config = dict(
    n_layer=18,
    d_model=128,
    n_experts=32,
    experts_per_token=2,
    d_expert=128,
    d_shared_expert=0,
    activation='quick_gelu',
    moe_layers=[0, 1, 2, 3, 4, 5, 6, 7, 8, 9, 10, 11, 12, 13, 14, 15, 16, 17],
    router_score='softmax',
    normalize_top_k=True,
    routed_scale=1.5,
    balance_loss=0.00929,
    balance_bias=False,
    router_cosine_scale=20.0,
    n_groups=4,
    groups_per_token=1,
    init_std_router=0.0117,
    lr_router=0.00245,
    n_head=2,
    n_kv_head=1,
    head_dim=64,
    vocab_size=1306,
    norm='rmsnorm',
    norm_place='pre',
    norm_eps=1e-06,
    positions='rope',
    rope_base=10000.0,
    rope_fraction=1.0,
    qk_norm=True,
    attn_scale=0.125,
    tie_embeddings=False,
    parallel_block=False,
    init='trunc',
    init_std_qkv=0.0366,
    init_std_o=0.0366,
    init_std_up=0.0366,
    init_std_down=0.0195,
    optimizer='soap_variant',
    lr=0.00573,
    lr_mult_qkv=0.7,
    lr_mult_o=1.52,
    beta1=0.95,
    beta2=0.95,
    lr_head=0.00638,
    grad_clip=2.0,
    warmup_steps=75,
    schedule='wsd',
    decay_fraction=0.732,
    decay_shape='pow',
    final_lr_fraction=0.05,
    batch_tokens=32768,
    seq_len=256,
    doc_mask=True,
    train_tokens=235100000,
    steps=7175,
    dataset='wikipedia_en',
)
Below are experts of layer 14 (counted from 0) of a mixture-of-experts language model. Rows are named router (the router's row for the expert), up (a neuron's input weights, with its number), down (a neuron's output weights, with its number) and show model dimensions 64-127. Each number is 50 + 12 x the weight over its row's rms, rounded and kept within 0 to 99.
Before each expert's rows: "comes before" lists some tokens at least twice as common just after its tokens as in all text; "gets" lists some tokens that make up at least twice as much of what it gets as of all text. This comes from a sample of Wikipedia text that the model never trained on. Tokens count by the router's weight.

# expert 0
comes before: " of", ",", " and", " in", "ly", " to"
gets: "ing", "er", "ers", "ed", "or", "ent"
router:43 61 52 43 43 55 59 51 55 47 48 33 66 42 43 51 40 52 42 30 35 51 57 56 31 37 36 53 18 40 64 41 40 36 46 48 59 31 63 61 44 64 59 43 46 46 63 35 35 35 63 40 44 39 49 56 61 35 44 51 54 58 50 57
up0:57 59 62 47 50 80 53 47 58 52 54 36 42 38 35 41 59 55 69 40 69 62 62 49 29 53 65 61 24 36 23 39 51 67 43 41 40 50 48 54 59 51 47 52 64 54 63 47 50 49 87 43 52 47 48 42 61 43 66 68 41 26 54 43
down0:50 71 49 50 47 99 68 62 60 37 60 61 62 56 42 56 58 55 52 65 44 54 44 40 37 50 52 58 49 29 65 55 54 57 62 61 28 42 70 59 64 41 56 47 50 59 44 45 50 55 58 43 59 33 55 44 60 46 52 51 58 29 42 53
up1:46 56 33 59 40 45 52 63 47 63 64 42 31 60 77 34 38 47 33 51 40 52 55 53 58 54 45 32 40 48 28 55 38 70 59 63 49 35 30 29 55 64 37 70 62 63 73 41 65 49 63 37 58 40 36 54 41 60 77 36 54 50 54 36
down1:60 47 54 46 49 23 61 48 56 37 44 62 37 35 67 53 34 69 65 47 43 55 47 41 35 42 58 57 50 33 48 56 62 37 58 46 31 54 48 57 57 57 49 71 59 46 51 37 73 70 55 41 64 58 62 62 55 70 64 38 36 62 52 36
up2:55 51 63 47 38 36 46 49 56 55 36 55 77 67 51 52 47 32 34 43 64 44 38 62 54 47 78 59 46 42 52 44 51 65 38 33 48 50 54 59 44 43 48 68 23 62 54 35 49 46 51 58 23 44 71 65 58 36 56 40 57 68 71 63
down2:54 42 51 56 49 24 41 70 56 51 47 57 59 41 29 42 43 32 52 47 72 28 56 36 73 45 50 56 46 68 49 55 50 55 57 58 76 29 32 52 63 57 49 41 53 26 51 34 58 39 70 51 43 58 59 49 39 57 63 47 28 49 42 71
up3:64 47 55 71 45 58 51 57 71 48 43 38 51 60 50 46 48 45 45 35 39 30 58 68 63 65 58 47 56 62 70 56 56 44 69 22 43 51 39 46 41 53 48 73 54 68 39 67 53 33 63 35 45 43 75 44 29 45 50 58 27 22 50 50
down3:61 37 39 39 79 45 69 66 43 73 31 54 41 54 26 39 44 64 49 37 42 37 50 52 77 55 52 51 28 44 53 56 43 55 46 33 45 59 31 43 62 44 46 45 64 56 48 49 48 53 51 41 28 36 53 48 47 49 55 39 47 72 72 62
up4:38 53 53 61 41 49 59 70 43 40 83 35 43 53 51 50 46 37 66 42 60 49 43 70 31 45 47 47 35 53 59 62 45 65 57 49 49 40 12 55 43 47 60 51 46 42 63 58 41 39 54 53 52 51 54 52 54 61 24 34 49 46 44 40
down4:39 74 54 42 52 64 55 55 51 27 56 29 58 77 46 48 42 51 38 19 51 48 67 65 51 47 64 66 59 60 41 48 59 61 41 56 54 35 51 51 49 49 48 54 61 33 35 41 43 51 60 33 39 46 44 61 43 48 49 63 59 39 41 50
up5:51 57 60 59 31 47 45 67 57 30 56 38 36 45 60 47 37 29 55 46 37 47 55 53 38 27 57 25 34 62 66 27 52 50 40 54 49 59 66 60 65 33 60 63 67 59 38 51 47 58 58 58 75 37 40 52 38 67 46 34 53 38 56 56
down5:44 49 29 63 51 71 67 64 61 60 39 58 69 49 42 51 47 43 59 42 72 33 38 40 64 26 57 49 62 43 61 54 60 56 65 51 44 62 78 69 30 60 42 38 58 53 71 58 46 52 68 38 28 57 62 40 34 57 40 52 49 60 61 64
up6:46 49 79 29 44 65 67 47 52 67 33 37 65 41 52 71 62 39 58 42 58 55 62 42 42 23 48 56 72 46 63 52 22 62 28 44 52 36 51 47 38 43 46 62 50 70 44 34 62 65 46 26 77 37 68 59 33 48 45 48 56 31 64 37
down6:41 48 48 42 50 81 27 36 35 60 53 48 57 81 46 71 39 48 54 52 70 51 49 55 47 43 39 54 78 70 32 45 71 49 58 60 76 69 39 53 55 52 49 39 63 53 62 53 47 57 49 61 51 38 43 49 62 71 52 60 56 61 36 52

# expert 3
comes before: "ing", "ed", "s", "er", "es", " of"
gets: "ad", "and", "ight", " work", " play", "ain"
router:37 44 38 55 47 60 60 32 47 53 48 52 49 66 34 45 41 54 40 50 29 49 45 60 55 53 46 47 26 40 50 42 57 44 59 37 68 52 49 57 47 44 70 37 40 46 54 54 36 39 47 48 61 32 60 41 45 37 61 55 50 54 54 58
up0:35 49 66 77 57 55 67 60 47 63 76 58 31 49 46 58 53 33 74 62 33 25 54 59 26 30 50 59 52 53 70 46 33 57 32 34 52 40 43 44 52 45 72 52 52 72 57 33 47 60 60 49 62 70 65 22 39 54 41 44 45 31 61 52
down0:63 27 49 44 51 45 76 59 54 64 21 60 63 63 29 44 45 44 51 36 68 60 62 41 51 36 26 29 51 64 62 31 46 29 67 53 49 45 29 40 51 44 41 46 52 38 48 57 47 30 52 37 39 55 60 55 57 39 52 63 42 58 63 48
up1:29 32 60 54 71 36 54 38 61 56 42 45 49 54 51 61 59 36 42 59 51 30 45 43 63 55 50 47 63 50 44 45 77 46 49 33 48 61 34 71 76 30 51 64 45 52 49 50 40 70 41 52 48 52 67 55 58 64 40 43 35 40 59 57
down1:31 47 55 46 61 54 77 45 39 48 30 34 33 44 58 59 50 58 66 54 45 34 56 58 40 73 73 70 50 50 47 63 57 38 62 59 56 60 44 44 53 48 79 21 44 54 45 46 45 46 67 44 58 32 50 43 54 32 44 63 56 42 57 48
up2:40 26 51 53 51 37 53 56 58 36 50 65 63 51 47 33 45 27 56 43 38 53 46 80 49 39 42 31 62 40 63 44 40 42 35 49 50 70 65 33 38 53 47 62 41 65 49 45 41 46 60 45 68 59 46 45 38 41 36 52 40 31 53 24
down2:14 51 61 50 62 31 54 57 41 57 43 50 30 68 48 56 48 51 62 22 36 78 38 63 50 37 53 50 52 53 58 54 50 55 35 62 41 26 47 37 66 48 51 48 60 37 51 48 68 35 71 57 38 63 62 66 51 45 43 52 33 66 76 48
up3:45 68 32 59 49 35 38 60 55 59 53 29 38 49 41 43 47 45 47 64 70 39 40 67 66 74 38 46 30 68 51 50 49 35 54 55 48 54 60 64 45 45 53 64 29 48 61 38 66 61 58 44 40 63 51 57 53 52 68 57 60 32 55 45
down3:44 58 52 57 43 56 25 44 51 54 66 57 50 33 30 56 57 54 39 62 71 52 14 56 70 41 39 56 67 65 48 47 52 46 54 46 52 32 51 77 35 45 55 43 38 50 45 61 37 70 53 77 29 48 30 78 46 35 50 67 44 65 49 50
up4:40 37 49 56 37 48 58 51 60 49 65 37 42 53 29 43 46 42 52 64 56 27 58 51 49 41 66 36 52 51 54 44 48 44 42 67 55 40 46 48 56 39 45 65 55 29 63 26 54 43 55 55 58 33 79 47 45 49 48 29 30 35 40 28
down4:49 50 39 41 31 68 70 36 50 50 31 34 25 44 41 57 61 41 30 50 49 52 21 31 51 39 65 65 50 34 44 54 47 41 61 44 32 41 49 41 45 60 53 49 77 53 30 62 37 36 44 36 51 72 51 63 57 41 35 44 33 46 33 52
up5:55 50 60 66 43 56 67 60 61 46 43 45 33 51 36 73 57 42 60 69 58 59 49 44 47 60 56 43 54 54 52 60 44 39 55 38 48 49 65 30 45 52 49 55 50 46 54 81 54 50 52 37 65 45 59 65 50 48 41 54 46 30 56 40
down5:61 47 50 59 51 51 58 65 60 40 42 61 65 53 28 44 57 64 59 59 58 55 62 31 27 27 36 50 34 56 45 60 54 61 63 51 59 34 45 62 64 41 46 68 43 58 54 45 47 51 42 34 54 77 59 73 36 48 38 57 70 46 57 24
up6:55 51 55 47 52 54 55 45 70 41 67 55 71 64 52 26 57 65 61 44 41 49 58 46 60 79 65 74 73 61 45 51 48 68 46 45 37 59 39 37 66 45 58 39 59 62 53 36 47 58 68 60 51 38 60 16 42 40 32 41 46 41 61 48
down6:65 43 51 68 59 70 71 67 37 44 55 50 39 31 48 31 48 53 45 46 44 60 76 37 53 72 47 35 50 38 55 42 46 47 68 51 63 78 32 37 32 47 51 37 48 70 86 50 62 36 57 32 35 42 54 35 39 51 40 63 39 41 49 39

# expert 28
comes before: " to", " of", " in", ",", ".", " and"
gets: "s", "es", "e", "re", "le", " de"
router:41 60 38 33 57 57 59 23 49 56 49 51 60 37 53 55 59 55 46 56 47 49 44 42 28 18 45 62 50 51 58 41 47 29 30 57 56 49 61 50 55 60 63 36 44 30 56 55 69 43 38 69 56 36 39 51 66 46 42 59 58 64 45 48
up0:47 57 79 46 50 43 41 41 37 54 62 37 53 40 45 54 59 41 59 34 47 57 60 57 57 35 51 45 75 41 61 53 64 36 57 38 38 55 48 44 55 51 34 53 66 56 54 50 36 51 32 40 53 60 49 64 62 61 59 31 67 45 32 53
down0:74 70 38 49 46 40 57 48 65 51 49 48 36 33 58 40 58 51 66 46 64 72 55 62 51 41 47 45 59 49 42 58 51 52 41 36 55 46 39 62 37 26 36 50 37 36 23 56 45 34 51 76 49 58 56 60 69 67 24 49 41 47 34 63
up1:63 48 63 46 63 20 51 51 40 37 32 33 35 49 23 61 48 41 76 70 59 50 51 50 34 56 37 59 53 28 51 49 67 58 47 60 68 65 48 55 80 47 42 50 58 59 69 52 29 68 52 42 46 38 69 56 43 21 36 19 59 35 62 53
down1:46 45 56 44 53 21 49 74 77 44 32 75 49 43 62 48 33 66 67 32 41 61 38 35 54 53 57 47 55 78 41 55 37 31 41 60 76 40 42 55 56 44 46 69 54 55 68 83 68 56 43 51 50 29 56 43 59 58 62 35 39 35 53 27
up2:52 52 32 44 38 35 55 59 72 59 51 64 48 34 48 54 38 47 33 33 48 42 49 39 41 51 32 52 83 61 48 60 48 52 35 38 34 37 47 48 61 55 60 64 52 62 45 37 45 67 50 61 49 77 31 65 62 35 60 67 59 40 64 45
down2:62 49 54 52 50 48 53 48 60 69 57 52 31 56 40 63 60 63 79 53 37 77 53 40 50 38 29 51 44 60 59 41 42 36 44 29 40 56 39 42 52 60 33 44 52 64 36 66 53 47 13 61 40 53 33 49 53 44 62 63 44 71 58 37
up3:71 38 70 52 56 60 49 33 54 73 54 63 50 50 70 60 29 31 38 55 47 55 48 58 37 28 29 63 50 50 53 45 41 75 39 56 56 59 70 46 64 52 42 64 42 37 76 59 23 57 44 37 48 61 70 43 60 40 56 48 28 60 75 50
down3:46 39 53 37 68 44 47 67 53 49 38 45 42 33 52 68 47 53 58 42 21 42 48 27 60 38 45 48 32 57 51 51 38 48 54 49 50 54 51 37 60 19 50 41 48 48 49 70 51 26 53 43 34 47 63 80 71 39 58 37 39 41 63 36
up4:22 55 50 42 33 64 48 51 52 48 53 34 38 22 63 56 53 44 59 38 32 54 49 52 56 67 51 38 49 61 44 46 85 33 39 54 57 60 52 74 52 61 36 49 59 36 67 48 59 53 49 69 55 49 61 53 41 58 37 36 44 37 64 41
down4:42 57 58 71 38 27 57 28 38 40 68 52 65 68 36 42 41 56 47 63 71 71 45 39 63 37 29 35 23 32 38 37 45 53 65 47 55 43 53 33 48 57 49 37 44 39 39 31 39 43 62 30 34 49 70 45 57 52 32 40 39 43 47 59
up5:40 46 52 49 67 49 36 30 64 51 45 71 48 47 47 56 68 40 49 46 42 26 49 32 41 55 53 44 58 42 68 54 56 47 50 78 67 55 46 32 48 54 73 58 53 33 57 51 62 25 56 68 42 58 60 39 30 61 59 63 70 50 35 64
down5:71 35 58 51 31 40 62 40 41 50 69 53 62 51 25 60 42 62 29 52 60 42 47 39 40 59 45 43 71 36 59 40 57 55 48 65 60 45 46 78 43 68 28 50 37 42 30 41 40 34 43 54 67 91 55 61 48 37 43 45 21 56 59 41
up6:47 58 40 43 28 53 68 54 50 54 39 37 27 40 57 38 50 53 48 35 43 37 57 52 50 52 75 59 35 52 39 35 49 52 32 44 50 14 36 49 60 47 27 57 58 47 45 42 44 43 52 53 40 50 49 52 59 60 38 37 56 31 54 25
down6:53 62 55 40 33 53 58 34 61 42 75 58 65 44 24 41 32 41 44 51 73 49 54 52 68 37 46 68 41 53 52 32 64 46 52 55 62 71 35 63 35 67 51 46 65 54 57 44 57 44 62 46 45 20 59 67 48 63 35 58 44 38 38 42